Experts of a small language model.
Size: width 224, 17.7M parameters.
Experts: 8 experts in each of 11 layers, 352 ReLU neurons an expert, 2 picks a token.
Training: a variant of Muon for the experts, 398M tokens, 6077 steps.
Below are experts of layer 9 (counted from 0) of a mixture-of-experts language model. Rows are named up (a neuron's input weights, with its number) and show model dimensions 0-223. Each number is 500 + 40 x the weight over its row's rms, rounded and kept within 0 to 999. Numbers have three digits each.
Before each expert's rows: "mostly gets" lists some tokens that are sent to it at least half of the time. This comes from a sample of Wikipedia text that the model never trained on.

# expert 7
mostly gets: "u", " A", " O", "E", " E", "A"
up2:527492517480439505521461461472500495575476490536379510465478509505516546498522490535546457503524507451486503526477500518527492482452465457562433453494511492484483495488543462521478485504448388476565554558505525461502520531515495508444554430517446544553522514479497526488474456439504492498515513475527482534495442510538550482505449493506563510551474446566516494553523506448458503414572440535395536433471508550558481500434552470548453576518435501460534511544485541520543508553499581393475510572486450545463484496505489538533438466468484473489556472612476539535477501527541466435525474495560570523516502484520501571495464494481431541596483512482445567483476510456543503555536
up3:538563506515489462504466519473521487500466494448511509553490468564514527502511503501494548461549505485495548519493495496466490486533477489506494508506484497544456416496474521502387494518501493455512515450412535532509525562442521551538535471453459510498496503460516510564398415494503497515524535475440513496539517435576478497554520500480437500475453598497468554518531505578458544566560561465423506490463466521537501486533459500456421502476478505458455470485538479434500524541524489556437452503479492439538534476478544512457419524511591476528527553526446513492466403526505548511469439510594511468517485502616452487549412498495572498527499510483481602590531476498445520501576
up4:532552485466477538510535487542454504564488536490466500495455431516553439525475491473467527492534441525575578455511546508465591493575487511497420542499476563510531511462510448536486522524470546537531507469460468497537557438530520488465546567488546495489500473451468419421578525549451528542552471489467623497444459486472500541567484511495459520469506479453513499467498497469512511477502588461501492404551522534532474537451432514507563462463481487493495565500446446451476517489475574475485465471500469583523496565422480524532554468513443430474540531507511506433482496562530444484501515573504451513516468522605445461536437479530558442495519474506487454492520504532487417506483
up5:518516484613431581529498563574458487422460501467503441516565553528519502470459495608537399504515512547565513537487489485521538411471400497462479509497548492519493433500521505522434489510435452558455530442498544556489515528490557442470512563470565482561541488513528553494516450486526488546579517490474478540530520444511502564505446440560468456498473461417531451504489540514543502502489514461446516525441520464545476479531538461515505547508410478526493498466454480527531497459530537476452446516464451534486526488527478546523463473496521491497508524495413511480520525494483496492446487496526517480536487589515576540487595554481512521477472559468512506525486499449490385447487
up6:457503435465517499480514487528575433502537473479454491449494506468553440519505500520529492500455436521524512495540423493456439491537560443475490528499490555502563512610525472500485491535498472468516502394497480491519541559567494539494534510538526466512435552481509507379436474456480505493458497536457502413501420507487532547539520508512506552548538529548491532521488515471509494494454502492424503476534502538580472491445492503511482472479532540506472468501549518474456525428527549450520469479525464526470464542475444495525477459504512526464547520525548480462500574517620493474399533472518476454515493511406428542490602496545526532534540456581569519463471600466543557560505
up7:442491558536509514504487462519470527440487547427468521462521513489569520452582501442613435556547471470495555541448488499540546517498504489526444552500479524520499479516518556508470528474509460477533525493452547513533514533579498488563482487487564491510505393515430489562481483538471556545543570560467474464534480487507470553523501458528434469514521529499474429429509490476498489498441601504530539448513485433489534519537508524489437433493462484523487505451532565470503511494586470518485473514485473457444560475494487468540504464512435541509423459539487448591528466507460541496489438515521493511540453489559534459459458570506500499551521478533554525515560411424463450549400
up8:517517545493398528578451512531464543497528441478469391533460469499438503451485563524445620528550430531540514433518474531487493474433505550459514480499493483599476518496439550484544458512473505514447477533449519529500471501479530511455496511544487513524433488513510539491446472469484488524537544559455595516523469502466546519442513549489431536511505504514480476466445448500500478535455507552549486425460490508497534463497506524467475545469559485561521483454506530478446507512555492433431572515498495659513451574520560484531510518484503488449528552469523511484519510551497486516512539532413554510456429521457573496529543464538534459445456510560475519519497477545456505503451
up9:497476523539509495433525522451520546509501462438571489558511502522542435557569486493450529501502517539480493507448517442379522510441555513527485409485532513501484477453477453502511499496447451547454468420524515530477527497519508508526512497508504508479542507488499596546457531453519521524501534547478475575466463449523456466471497516588524563405531551491419561469516513455469548540531442500511440456579504469487415410502538463445491455496441528530483501572475401485528515527469541458525526513486500486436494515490538484466476464516566539487485439508436537454541464452487583523521464478459529515549544564505536538491572528541499541538537540516550529511524547548428531498422
up10:525562516586514470497561500489474429599468515451471506502492480529434485516508564531582457442500470511489480570526458590455530487494563490405448487490516552499535520559479492470500513454504494464503469497480453489518434568524506474559466473585513486518483521433491527456516507458461545477504521449512461552483450484458503493483538430539445501509471528527513496477530462459542443421486527524512477478449463501505475456518450488531454517555462543507572529508503432550515514533516548530501420447437483511456543593530429577569521521461491460473535487506533489470424543574468529509531512465513497456485529534523458479546437527421496459503558512532507617460484543498478428584481

# expert 6
mostly gets: " \"", " He", " he", " w", " Ba", " pro"
up2:573411525490509492501560474478513492489521431489501498538437501525513499501535411539481468514527524441496533468460541528508481658486514517510492503443491545554486426485482491486428484427500459470502519542551591496512480490489535504572477421480494525468506411516511580561515454525492520491571526495452509531490537525495517468481527529530505495466497481564488544482472516464565516481505573451483493440434504508457540513533528457444541442423520473542457517460560510545471450487491515491568580482445537539506462515544516493500529563430482419473564468520418525519502451506543516505474479434461520513522517539538473562436494551468407537527498577542494462480444572441504519452493
up3:521561515543426590541508524506535486532365521514487539571535343491427490555500505466453541469496520479545501469572501435487519515463511493474514504545471443545573460561528499597466521496452547490476513497458486499485556555494482528515512557551456475530502478494524503534502550514470507528495473430483450530528509468524483522512508542455524465429446473492496557527487495495519452469442457501516584475477480510520422585469476442431530479511480528490452427531476485578449479500535559511482493540428459458481571490493497507512503536578538508517563520509445552499428503492522541494531501526480537451492503533529508505409458460485481476513391521486556452486546466519476489517439
up4:499436510523579510492509550537429502507516534470495538485559480478500498439565529415563484475451490452595468474495490481547504555482522516514457499533516509479466487497544448527508515451481513550537540517416525509497537516467535444502486466465494539516480530557468394577485475473457437490545545501482411502466476496444445520494433485451501497498523438472455471468496437508529504427520498507421473510473489476507487522463448474473480500491526412556552434514482503520549528541588559535499508489525450519468519498555474529519532510577495419551520525510498583492567558531478488449501465446488502534560630495480470547511516394463479479549491561520544497531505441605549528482464
up5:499511496485562477464545509465478487502500534505522479529504487478470490466487439504499528516482535565545480525479541492459508459442455504583552422453462521492492458426482457423503472479437488545493399538520508537522503499499549456488461525443527506545558463538472509492512500466578505558479499545457531492479455489428571466550470540479506579490505423487508513504546511539400554459575549445567584474502554451462529504497460469531478424462483514561565509530465499513514509431555481461537431434505464567460503482548528505476479459463485476519521483447512453551511499569462426507486527577521503478493537541554560578577560504445505482437486508501465481485524409534587481505573
up6:547452522477540526538402507487496439544472473533487539451506487474514513438561540555469519525533498514489447470535595480469494559448484482461535498435466556514417462600478460564500503440541550464520571515511500533531523484459545470530537543456524521421581498564501512532492465552521535467435503565402426430501497509499487463560436523515539513531479522499437425530400505451523486462501453539481468498474510442464515482502530451483585531439502525453506479578566454464505499507555466460489479453524449504557417488549473507536513557515541475483483547552521528517500574523498482498488491458476527516506538484567471447454503565506563503525525473488529468458546419475514462504471
up7:469490527558478522489461486455402432520546442504532585484431469457521533585533448466513471471534503508545469459471548485540416507473471572532491472589467574423456467414468451480441496525477522523470527510541490446474421528550486487429449519445487519532505526571504520466537397510515512484525509545510420575568511520470450525533493488463519519502505497490513514480477528493482430469515530558515490541453516491435411502515528536487538473461513527529514554484523440495526581427504450533503548479517426487520522545495579491559492526439486461550528489504456546540549544504528477489424575488460499425511574521524444554517519505448549550521549459520529485498507511509492444512500
up8:524516546584551444533414516503458513567491472494487537465472476453491480540547482508420482464505527479568469524486557600569483501448527499418555484461517445494490522488480489549472504507494463487475541496528486535483509403427536527514482526505545511498518499444530462415574460491452465461475470450483533459496418471499519523529458477494525537507440504421459534516537472512457551561542486528511492485490531524525545507466511521523485522456509436563616451477512524582535481552492514470452520477442521521553406578526541497495527536489475531511509484520417458451500552515479495541467535531524536534442471535523548473581530568435497445528505468484531518407442551496444536520415
up9:446496541523442516470527513514511462536435544462469481554480539473582487500438510510462558441492451467553528481424473515498493477542469443541585414512524455467535447527422489534484500577508555497434496480426471433445510477500410472457418515437562510498475471481499482470490510482462494452510549658488537534510499465475530484551483491528509507483497547536566509537537510505495511525515444488476498461505489506477519449517511513474542553475525530482424540517514476479504498498571473502493559514530527510513480534478523491471529444465495543591528502459567462558483498521570499480417460518454516528450613585564500470520483519461433543462446452576547563505515515448507542536489
up10:437507493503486496557571441544505538509529555547512505470482500498538474524468469484516507496475466498456446501473501425523558429521528472468506409506488465512589536456514467486512508498497503489519511489479424517485516569505491510589478489468518476523512499533468517402511462508523526427615530613592392488489535476517503561543536443531506485506480484547462436519496546535495465465433457525512563457489541500496519472548498544462466555482515501525520517419467537498513530561428480549537526430382452496559561546455531517468515495514516450463573466551509523463461514483522504525514504591461540492482500549476494447455573517421514451440527504481504517527528439498486528411479

# expert 0
mostly gets: "ri", "li", "ci", "vi", " La", " Le"
up0:435522446560481484581578535503479451460513428434518509491424453459511596506476490545543526499458505480431520573575488471443439499468561527417462491456512540529541461491466521494426507546572544470433532519600496430504503513482498501562495444508510495451482520534497501542453455470543517495404518443462585465520523535549490518462538533512485542509494515509623541483493555420535476534497470498467570484480547520499429478567488482477581467494525507538553508453488533506458390460560455471486519449495503473532458550504493486440524461484484481548476516555485537507545506429525500505553508462483503520523467491489493479494500510504576455518477519499561467549526460454502474527551
up1:510484487489484544543462525561439449469542491478523474527492477524394525531438499455559567499527473470447540534452423466452455447504464516471496520442516525532509428554518491523494522522461537511454471439513568457512463475508405474577505472461510460556530492417561480560496514522481535470469546470528537426531575507462433426570524393486532522499544560500525593517539505403521492520452505536486564545503506476501519521474423501472493481498478519532489494503479541468526519456504434532560557540491510548527475530503448443576548443469451521535519523510560542479552515449517514561439486557481453516485543462557517525427488477436520487501514440566550543541517485509497494552498
up2:553480487477473454553508592548528485504515443466490518469493520445441463451546566478503568531531536479440453487505478559573520447496590544525523451449445565467508514469539507513519479516508427476545507526504536543531557461563511484428466391417486481482467587499469499452516485496466520479512498530537485509528475459532478497460498472514446482499502464522413483579492514518506489460495554542528510552465486543550471513502451499493556445461540560495505468539503543425507523555493428576460532391520466524434533572516495610474436553470450531512444487526478518493507506501446556411489491490516521477460518580492532451496512499501546545437542488534467549552528551522453462492487
up3:563464559483471544525501521492484456559525492484525496529475483484454463463520562615420514474444501556518553545501588492526533456496561456483510399439518517525516458459564413550471446511484504462451550551533463513495491506480553519431479448504453489547470490493472551479474495503504521477398483514494481485479555568505537555420364495517434447512547471512508511503508489527467547495472487461484480486514520489445472455469455544478481474522507497523510542539481511500463469444529516465509540507482532436509528495562410516452500552495508478544505549465527503500520480523571561499573500485477523503513441540527497413592480534491538549463595527498521498557516484460577388515487
up4:563475507524471443540479414546423514537516476489529530541485460572504473479513451499527491503491432500484542517511507519551602450436570472535421509467476529540518513498501591548506416494444478554504476536486472588508549552515482467475517442480481440514527546508494434440527493492534457488526496567452434519510473512482436476549405458455460555453500469494474534538494505495562495466515477452504511535546573509525518565549506435477480432529557464486515469481511454429541486452551438446547511554511529527523507534431451504524510449477516531482448509467536485444508462460468521507566480591455479440502510498562516502468484562596479473527582504535491510514551486521465491586449
up5:535469555488493499546447536597484507476532449420504529495558539441532550484511492420497463518560537476503517504512472541559460518524516522565482498535509429458460512487559498421479502454516500524523592455491467525526547513443510581520415469518481441521445525495440521459480475556472477534519488468460527493476550497529497503488459483463511515505516499473483549470526510364405497516518514550445554493456513507568520434461495561447546560478487480461510529482536587563490520555456420530533550543489453548471472494579552470513475498483494423493520426513504516565487492504533513502480472551565568452496529466443535495410462465551480476492543429500569426491491477463503499541472
up6:564510534428581515512562421550509510441555488469470519522486520484494523502495540508520485512522472440525567504561551462521509491582479516551437518528550522516508535518513473513491518490497476521449512475419501498470551525508498528489444520528425563463509521509516490486513477556509541473563566500580481584498467549426482471470510455505535501468488505604423512466543474486450492395454432495522526480482525531469504452513476462499462506512445501502551529502547476529518487470520510524479518511398459543495529477536456522584564525452458560430517520434467491437532433456460541478482532522490515607526565520466461425438542506462428481475544575521495546494439503407497479505428
up7:493508542606495530503496550450600434505474528424479516507426574532392478495563459458517495486459545467550436488522495546514475502504463547504542537479519554555538528498523483496553588457453533484474383475456449566462540485464514435564519476433494457486512494480506457448500436519463458495515516533495545529481498568541559535515549506504546483461502388488532530545460502484515518501475544500524470523528512435558441458498482501522446395538474462471539536510528428456517479467467524501493485473522481419517545499518489524489490509483548478570518500499506514488511533515529421511557483453500521501588484482489542538485505544505518451495521468545468522559398475531443492584558
up8:511451536558543473576491525552643520502510494522486520565528515520484487554463511506484512446487479454569485486554578529507456493498496538500501514579539550439489476429542555458538455461490500496532480450469515508469445524510494570515496462551543548514489499484446432417462510544507481490446450479478527444579475500487437487561490465549461443451540421513487465529496510452486495578440537476525521586390500474537434500484458457462527517540480512588554511557434513524506429543478431557510514486521496546469547535452481513505529527531457513493483453488458447437523449481574539532437476484470523507436499520482475488523497542499465549523492451559562486457468539570472467489523